Experts of a small language model: 288M tokens.
Below are experts of layer 9 (counted from 0) of a mixture-of-experts language model. Rows are named router (the router's row for the expert), gate (a neuron's input weights, with its number), up (a neuron's input weights, with its number), down (a neuron's output weights, with its number) and show model dimensions 0-127. Each number is 500 + 25 x the weight over its row's rms, rounded and kept within 0 to 999. Numbers have three digits each.
After each expert's rows: "comes after" lists some tokens at least twice as common just before its tokens as in all text; "comes before" lists some tokens at least twice as common just after its tokens as in all text. This comes from a sample of Wikipedia text that the model never trained on. Tokens count by the router's weight.

# expert 122
router:463505458471509446492522507471488549457459471468479455521548486477476500469482521545500547483499497481493485451520495462515462521472547500498523523495489518464484489472491520516516538517503493480532465508495526487492502512472524445510529476498524512532508526475521536497522512531492542501492503481519475480533486525518467470549519482531535541472489492489505492485470503520489498491513
gate1:454515506532477497463505535520481494533474531526488502503493500459482501504497504506518495504529540511461499508444483484464516499516488470485525489521522540519507494483488472495538463453519552481464476527507470533526515523493474496487505460531484507525528508479490490477492449485493467522474469484482523492472455484438479506474489455515483558468500512544523520485501459480522534482495
up1:424472486534502507520518519507470547507482511498483499499463474446490503490568493461461535491511457503532480531472476515484543493478455489490526491477472530511507490508486495494498472513471444501517476477494484505477492470486500475515478519521529470496552505481462517472473517483517494470525495507488495538484455493514492464506497485534440500478523470473511521529539491511505490491470
down1:449480462483491507476520501514501475497496513542472511525465504473497455488490471501504496526497485501541524484522508505507470481472480532466483541533562527480556523494502502460522477528456486548495497482463506489517514501477508501533466532503499532551481512512498539499484542469511539519530498500475454491462542520447479476488477513497477531513514470508503514495520555507478507510482
comes after: " |", ";", " $", ":", "/", " 1,"
comes before: " |", ".6", ".5", ".0", ".8", ".1"

# expert 68
router:496530520480536509532536515505520506497422481474496491503579479511497476470507536466552479462458457532493513502481524509490507460492518511516501509528526519520556471492495487490515509486482478463501460471532504507532483514498506499477511506522501513494469485509505484482460497571487546540477511513484524494495524488516478537526533508551523517498508463496476487478489518514467506480478
gate1:517514522519475487511441496533530522491470470451529493512508482483484492513504508480496449505497472515519529542462474517517462462493495550496506459492518552464543508477541500499514502475488444463492528480507455488525522475494463495493527488549486473516494503516485534527482521551502471492443528503515492502499537478515511523486532508513540485510499536547525510502493507521516513522482
up1:510527502450545509510517513493547461489530514483490506512522482491521534524509489487495512487529500456501508473498492502544495494550479502532518492484481486550505474484489525497485509489471512492556509487519507467470510478513521484566494503490447548509488549506538485457535501500473484485529517523496513501502476523465476483528486448525469449473496557481492519514471502534508499514550
down1:508493514493435444503462458482509526484489504519485496455491476502485496503455490468490516466531522519505494513508535501513482466505520517479474529550512482495535481444474473514523498538470485499527533521499501475458515478492478464525494509500501494482485484455462473528490512470501477477467496482483481439482537523470539474527516478530527503516499538486518468517468476522534518521543
comes after: " |", "\n", ")", ".", " he", " also=="
comes before: "-", "|", "\n", "=", " not", "==="

# expert 81
router:532527457485485478494506502502547487464457517473555408527504480476525458472517541485492510502503510488474492470500502472534455496499493451485491498492498481493537543505500467493513503524506478494496497451486551536508466499480475517499513504494511532476453476472451495487479477510520485515525521462502504463506525488509504507499495501505520485511508532465512498500478522549498494569497
gate1:540496468477475496505536530504476463484483498564521465486435513482537497487480519490478460527469523539496545496508472515527489514534508466481476537511551540519500494543467514485516502502544506449486530503512488489524495448522511526492515489479496518466517475547491477488492542513483458488492477493489549479499482534516498493454482491493498477479530500510519499514465488463493510493526
up1:493477508505507486510517524510497512461508444464510485495513465551460520460504528545491549496544522483449495548487515488482500508532477464471533481502455489510541498480510492491474482491482511478476506489495440523474494480516484473524519520499489514494506510471500523539537484494541485497516514511500516487487559510495474506482487465477514463458569423505512499514473489500498487497486
down1:508544489453499522513496491495514483487477517498489521520516504499494466483535482464505493531552436508541525493518468531508505455477500470511475483520535529464497480532512507512519534471465496527515472517480512512488497505469469543512506508483527509529497516521597538517487492531502476520459473508487491504504464459534531483514474554493526485525491513499502491516460467520531517499516
comes after: " the", " in", " of", " United", " New", " South"
comes before: ".", "\n", ",", " of", " and", " is"

# expert 91
router:460479482516497495536423488514474537506455471498519519536564470456471446492482514528558510551501497506502510475516522481528508509493485488491527497524520485498495481486538478465499500487515499500489472481503508517505458518484513502500534477464537516488510510476520519489483532483496529539498494473502510449473486489503455473520506495532545517503503503450453467479490516471482484480466
gate0:518471490504508490480499477504525482494460506502478497475530486459502510473485497513493537516485483483480473489511475565489482499482494455491482514459482462483470502444462536522517459469469539525504533495509491516525465498497497486495551518480507510507528495468527472457498454533509490472527493498537515511494454472469546527481476517448536515495486470507505478445511475499470541483530
up0:474458498489472486467484468492527496507509522490503498510498474477513475508485498512507532453501489495511509498498493497488495471504494491503503478523470529469445471507484498487521541524482538559495484489499463490553484532486495537530548502511480498451493521489507551526462486500482463504559499497491525516442504504497456479486500543494494456488448467548493445491562494494517500510499
down0:511469516493499515506512484557465509481518495466490514489490497521482462500518524485520451501467533499474498538510506485495506489475489543481472498468493515460478498514510488500500467479510536468545535506522487528552485471515546493486522468519500451503544483499497493535547499580509488494523514488464488497524503500535538513436518497494509476515472500493489458537464442498474495509506
comes after: "\n", " |", " January", ")", " on", " February"
comes before: "-", "|", " the", "=", " a", " 199"

# expert 4
router:505511511494480483512527478535507479482445540466480502504489486480506488538524515507516472422492497523527528522511502512513508482517499475512490505512490529486552532500519459509508505482498470473512490478531564495526497487473518460540491496518503523517476493493505496516509503617505519490463528531483518506507469476476524534567496483498497520484511539512492495522487494527484525494519
gate2:471475540518480514517511503509442494472536472465530490542494489469476510508487490491490538515529523473480498536504505448539504514480507520539518511508510470515503498493495473502495497503507481482495513503505478502477531497530438493481535475490565525525493536474477485531507509445475524571474530508527466499537497533538519477469483524473479526559480497512515486522462498497489473516497
up2:455492516537497520497515505502471513474538511495521490536464504475486521509475495502479525494515519484486520512525509456520518494483497492550521496503517448471503487495495463520488525532525507477457501482491484517487525511519450515499516484495541509538503516475527471527485503425460497580471516522515466497539461547533530451500477527466491502527492524550535507526499492499484490509509
down2:478521473524523532491491530467506458478457485518498546476468484498498485472509508482536457524463506508513504496511511515500543508511475509474524484546479486507482498470528498481534519488512503495470486445514485490533507507515453501501507475493514515547482522494495468441484499505531500517456505524482475474474472519484516476468497472479583497551507538464439465510501512514468499490481
comes after: "\n", " |", ".", "==", "===", " ="
comes before: "\n", "|", "-", "The", " The", "In"

# expert 89
router:527502557452483477515518494533530490468461505477487509486508504493502468509445496472476523478528481497508547477491501533506507507516589499521542517488465488502526513518486510501495535470500517494489467506486534527532491495532480489528478503509469503485480456486496488505522482546516497483461497512514457531516521528516512558521532471476474527488545551462518489491485475483474485521528
gate2:507509459492493507516502553532489517498536502465489510504499512513501483467492491484473492507497493493489475491445500545505516575460516528532516532516515532493468469508509493501463496455449531525529487466490515502540541515486472484503468518500527486488536520476474516530459552521468536521436494523501492483514502477538515472485567516505528521487516505505486483532515534509495500489479
up2:512508487532478478512507499516493494514522493538489503530566510545506454451456497530505534522530492500501512520503502498487485497483527537510530523504511491513505556515452531485488492475476497491494464469513480533530571519503481472516540503514478510457522477504460467519534543541499499504515502436520488505535506477515470463482513526485455522499480517479473471482500502455516487479511
down2:503510470544514491489500504497522530507471493522479501514443505535485546459500516477479471492497492487457551491474486502468484513527487518457524512522520485506444540516465472547491467521501523498513497449486508484495530497491452502445529504503483508471502480527492471450498514492493495476504503498521470480478544495510538500507500454475518475449527423509484505466488525514515477485500
comes after: "\n", " =", " ", "s", " %", " Votes"
comes before: "\n", " ", " be", " %", " Votes", " List"

# expert 109
router:453502475555486450518488479488518523487437495495525498539559474449550479468488510513542534525484497502500465471522517508516463526473492498506521496481506487506507503482526501463521498512526499519506433524481497518476496498455506476512524526479522507470512493500519539471477530569518544515491519479513493522480494496503489469502523503540539522466508476464481500476486498478491464491496
gate0:539473433486512505474491559500521510512469511467523496529490489464416478506480507518503529480487538505529540469477492513494478539540492495463486498466522504505516517514451518508517504542502486538549474504526476521490519510492475512517489534479495487500478546500528560513449509509516529479499502530486506544505516518500531501477486497547525504510508523501508499477491494500465497550497
up0:460518476498483538508509519497502508516468528502538500503493497487481516528501485507490463448506502521478482499522477488507528497476505498480542538483506536559457492519461514519519520506500450489493491468496479506506483519511498492467515546516506496462501477540494503452466489486484543507508489551531488537536486574476531510442468500497515507486541522477498546489490462471450514484477
down0:490534458479525508513486494482531508478538476531457502492524480495501541515517512537495499523494535515504512488531517500494497540462460521505494511503544479471473476521497470420469478520485489499527518469504475524518480529508510523500542514512501493487472505493516527412483472502481488503534517510501486459528517466516453498513512501479519519489493509490505440477509478453554470493473
comes after: " |", "|", ";", ":", " /", " on"
comes before: " |", "7", ".6", ".5", ".0", ".8"

# expert 40
router:473507525499522458526495522501514519504463512491518523522513461481531473496494512497484551479493547518485512483504495492504434487504522512489500546495501509516482518503504469467562511538481457527549494540463470500493552480477509517484534498463533498477514489504542486482531531566505481509472530509481485502471458491510525456506489500510464537457476528505538485487506483524514512511531
gate0:519510489486503511513510486499495515468475492524520468516525513504465525520473462546529515516511503500537487471511550544495485511469508516552477490504480487457556453460470519473515503473503492494469467481524504497493526551537485508530486520513496480507460495466481495507468495512472502468461500484541478492530477477457493509535507525497585522477520484525470491470530533496473495487474
up0:520496513511456501496516552499485500476507472512493497513458439502496543526453490462472485511503503488496477492521542499528475451485500497510528508448503519527508516522554494484470453516533501526513479463509525454467514510522478486479549491508505480517494513477472506478474501490465472495485520505528551490456517517521506521440506480429488490494527521493532484502466478506490504463495
down0:511513466508497487518517504513507482496512486488525475462514486497491522477523489475513505531470480505504496479540516480508503478522486545496488530508514447483507517518475541521485486470472569502472504513502468485499485501445498475502456521503490496492494538513482559528451478504500504520492497476536468557485470521507493471509541498488486468444523477523444455505487498550518548482547
comes after: " |", ";", "ic", "al", " Votes", "ical"
comes before: " |", " York", "ics", "ical", ".0", " Zealand"

# expert 36
router:507528545467514460523508493524519495478481538521486471498489478549505482510516575483504452456523504481472478496512539496540466455467512499499556501505513525505511475492499483509517511505498474505512491467521498494535509498491487499482475505505518529472485537486474472503513524583518487530478521529513526483507536520536524554523503482485490561543507489517514502514477469536509499501519
gate1:460516531515472472519487519466486483508526536466490512510549522481514555467465469505499517507518476535499481472451526490482534480497482487485493522517485504516496493501485498479493492455494509491530473502534486488436487514509484488494464469483508475481523464481493521508491504492522455465490467507517543556536540506515516549536538480474478523523496522472532482437454469497492512505506
up1:503514505478492516492510495542513461470479495497455494511500517497490541495464508493507564499472505492521455500515491497449476499531530530468515496523511483484499471429505505508507525441496519514514479527483514500502512500521512481518514532534459486489513550524518513507482542513511495484503539512521484535549506450556528496512503488510474468479496552453495528504485526478446545492508
down1:508468492516507518495488473495492496525488508521514514541519488480509490507511498469533516516476498494464523466471535510545524497456452487524500476526509512534540477521463483481506538516507486479490505507466498486509503499472512476474469464518548522527523495505509474527458494499499493481504525470529527474495547487527483520516558527534518590488513469471530540469500534468484503446512
comes after: "\n", "-", " =", " was", ")", "==="
comes before: "-", "\n", ":", "=", " by", " by:"

# expert 119
router:514504496477516491520529511502548511505450570467471495515535511503523465530517516486530521413508449487509489498527482490537499523465528470501509512511470520494481516483517475489508496474470462485479482479554554498506544487501508517503494506523518520480466520514535475497489491569493505511487499524491508506491476475539517526471500482450502532473493510518494532497503549527520487514518
gate2:469500517514492502500526470482540521492440493495526500489476540499510510507462529511464478465522520471487494493513482512501503528468502501559502506479466515469529513503496463469473480476535523520521456508530525509472569498542549494498533520545515536531517497513540487533460483509529510490493520492539516541542517509527499457507456525483523529520486454487501501512493512503466484508482
up2:502515442478496484494501485492494522525512501538483523472514492517513504444507514513537495520499509527433544466514565491457519494507498504468532459485483505529509507505518486471547459502534532501511529525502462542516499479483522479490504520465494495481468526537483503462527511514506516534535439512482496534481515524496445462504517503498483486495545522485486532503473496512480523502547
down2:439495494493563499521508496508489495530523534497508530483510517492491479484487525562508446498447474529494474495504476499489480481482480473482489540520472583478464508520487507530512491525503513523465461523516523490495495469507520482492479547458509461511534500495513527506535467488445551511507516550505504516495505543474491521508497495520521479517462513507489491519515477490528495509462
comes after: " ", "\n", ")", " one", "\"", " 199"
comes before: "\n", " The", " ", " In", " He", " It"

# expert 118
router:515536518472492458547564492545510474481447576474512462486467500517526529556521518524521467477477486485491506509522507521496445490476539489517475501515476467523506494499481506538510494509476468520526512489477483492515524512492451505485479533532502513485487499521499493505552468521493522485491538516486510547525506490504541538505481488513501520502503521565521489504495482518522518517519
gate0:474495498506533476504522491523452455497474520510495508498514500456475505475509502485546475505520486492498498490462514552475482471544507480491483524519477477506467502502541489507533471509505504526494511511453480544499500518491483489504470490481494517519544505458493484457470483507535498493503502545492483517522472512516475440505484511491530497516555546536543462511512466534483525459423
up0:545447520503473513510463503491546521514510478502488470448470521498512478485486500472440499486496529519487514482502481479512529505479494487518516478489504513493515477490462501485463508461513541471484485501541514466510539479508503497492485536508515505469482507472481535527515497511481500500477505459513548482489500535424464570529548492516463532464484497472460542489493505504513511500535
down0:489501547498542503548469492507554460495499462450479490479469473522489489525466465480487488471489504506536495475488466494531477493495540499512491481501528523520533530500508513513521525514519529454483505531521523510445528523462508480497517532501519518537486521524549512489496503516479442503488549492504506497530520477549464515498475476480479509530528443491501485502500547515524497514536
comes after: " to", " was", " he", " and", " also", " is"
comes before: " the", " to", " in", " by", " a", " on"

# expert 7
router:526537489466480465503536509530530510493502542510492470471509472494529511542470513475483496510494500483476482478525526484519481538513518526501551494485477544485513490472513516461469540455554473503571494493503484462511514508485517451520512509513522536465513481519481494494494505562537521519493526457473486515503523489540528458495502483497541531512475483511487486519484463530476480514519
gate0:508464525510512514470445506490512510519482553507533470517490551455460480535537545493498526512485502506503493518475507514489491477469471501439514507466467506471506514524457498530539499496512517510503494486504509531527521491499532497496462492460502459510515471508462475499509518515444472491477460537511474505459496490477502486501529462456507505531505509500496535481509499478516451451446
up0:472495538508508480465478515514462448454521474512487483523520499537477502502507489540551510537558503493490471500522540504476506499494504463515528480503519518510520504501517508504520469504490462448504505455492510514492454503506522500517516553509462499509482484452457458474542539495521491479474481460485524521468501481470532472523520475522509511440477531499504494463484480460516507526505
down0:496506466515510515492505485486417537461498463525515481503505538475489488481471516517456494460535460498480519464501490507474517457478541505515491524488525505464491539498504476512484513544487518521507497504490497490457519528480492495471502534525462493499530516474495470521508487490501536445466510506524534473447479455512526524484489537534495456550527495494464498512489480469528498484476
comes after: " |", "|", "-", ":", " on", " (19"
comes before: " |", ":", "°", " States", "th", " January"

# expert 83
router:524535548478526478504518507526535493422476508505491452484517471542500521503487495484490498461506515502487449471534479501499461512448543482474537510530496488512502495496533486482528519524483526547500474521509564502463491519510517476504499557511492543503465494453516496493512517542498535512520528517493490464512509505504494530530484478506501484485493548511496477536509478530528487465499
gate0:483490499489535494515472503498512524517525510514517497444495523523477510465522498475482482539508487525477503533475477464548497441460483511509489525482509507502535467516513467489502494534496500502486520474503472505475488498505489500508546474499532475476498503467529478534490439484519473471497473492526471518522498493501548489549555510469495465482450503515501442506553546537486543515479
up0:460507482445471501499503503532524518533501490497516501512501497510521479508468488488482474505546487531533451490477468482507484459505526512536505494501521514487506524495427539455515519488498483445481494446498449517531494485512502519542527556494471519471493507509499515521480502492511511444505513510461506536526520451497498456488530501496476498497473498538518493545498498462512524534463
down0:511498496524529515490525525508485484472496490489485504491553557522501515520488507452491523488480475523514493498511560517473465510538460462487481464541490483517484554470491469490475551457536531473491513526483491486490527479478516444499456480509484507472523531479518512502515538510520459509493515468515508551524514517529478478524527510511494454467491525512539530484498505465502467512481
comes after: "|", " |", "-", " H", " h", " R"
comes before: " |", ":", "ing", "==", "e", "ion"

# expert 33
router:463481477579503517511438516525486537503455459470539500536561478455524442481476496528547516550506505517495502484508531481516514509503476484495521498533518481482481487488527478466505506496507510500490479485502515521510472523478507500508529491467538500491509508483513506439484531490502519536497486480489507449476485494505468474508512496522551509502502500455457468476490515471491500470494
gate1:480492467491460465485544447544486474502523514499501504510533521530493497535499497561501460508491449558477510495510547536517508452514496465511490529490507529484517510487501487492501525497500507549508488495524481483495539487509474527523481464545474493531520498521514483531524493529512503534489539511456573495481496517506451502500485495528494539500519473497500504444514531513504531482500
up1:491451509541525517490521474532533507499517475484514528467526494495533493448538522530509463495490475558455548447501511507543481498466502464465524506481470522513502485489486481505493512535510494524456497452495503483483483465532462521524482498497497496508483531506531483488476503492491513566483501464512526516500511507479500505512481477515534509567519480546476529473487545481498515502491
down1:553496487494496456497547469500499501500522506482504497502509531472514492510484523529471498502509473483498423521474524527488521504496468514458497500506581496486476493507476492500512533490472527480543500492491513529518473530522528442493509536514525452527490516452510495488496494495570526507538498523487523475457514506487485472522556487531491527483540502515520521505466493463512484498504
comes after: " |", ")", ".", " ", " it", " also=="
comes before: "-", "|", "\n", "=", " /", " including"

# expert 69
router:478552487481473495541516503524465502485499513458501413509525445479499515487479498489502494429489493524501464497527481481510470540475523499497541513439491515504554515463505468512514493477504468477468471508513491476504493508513519439545513543513500508488489484507477480501494464521488469507464530521508536496505493498463487529518498478501492492456511495486541544519514497527483496514499
gate1:496481488533566486504527468527539516526480485507497530457491510533518503478493526525514503493514553515517480492509498475508495540519467479491508537498499511463507496482474523488492555526487512509536508516497560520532460515503573495489527523495520523530490498538511498476473543506545541551480499501495466508527457487501485478463514483479480510519501551517499523488526526490449495482486
up1:506497476515536475509512468477508500468503481539496532490515514510479507502492462501474542479521512512502499488530495511520489482522515532520532484501539496493517515504472528534466495508494482506479527511471556539452460500509526514467465474496536536509521511489489485470517535517540537497465541485461447529467513454538464460480562494481460502515482501514509483512530501534524504463463
down1:475522474502486564497507514508485480518478472488505489524447510492489494450493519509502482489503528554490485483555497482541540526479500436487531520454520511522502478486553514471494497529466507494510453468519496477497463509506492475487513520519516497511522524537470490457455521488469471541500475517499524483501483543480485510495473500453509514494476500503516547527527554514465515483506
comes after: " the", ".", " The", " that", "s.", "The"
comes before: " was", " of", " is", " were", " had", " are"

# expert 95
router:497528479500477472534488518461539483469492524482498504497520461514545531504507540503520507494524493534475497517490483476516488513513529468501487511481507552520504503496505517498472499447470458529532510514470550492475519470524470443566481513520520512510486489494533493494477514588531513482499523490481497469508504501471507477470517488507473536511490482515502463462477494513509461520561
gate0:497502487492471485469525485524521488509472497512497498530498460510482524514462521501531545487549530519507517494474472500498519483489537565498483451465479513513501466447496547483535493522518460477490519499488506470508515507470514503480523509466451532475532530506495478539538516462523539445511499507497523455447464476488503511496494502483532480480507526505504523483493490431478484489494
up0:525481453500461458490515471518487532489490484510459503498483479522504488468450506507528529496526529498492436505451505491522529474451512538521501514510503516476519457486498520499490564488474468474471543487470476484489491533472542526469509553468463540508511533482480456522491508489491482453501501509491527443496475472498514506526476493496496495518519502493483518517461499461511493485505
down0:510472515487476518517534513448514490477482483530542485519476518525500515522508531486518452497524521437508501485502498512492527503509484524523524473505493503492479471466493547524480481468497509480462482505486531485510531519501498470517502473474471435470457513497491474447502523508499469515511511485482488518486453491487460529522459404516507517497453498481495461503490502494527546510500
comes after: " |", "|", " in", ":", " /", " 1,"
comes before: " |", "5", "1", "6", "7", "4"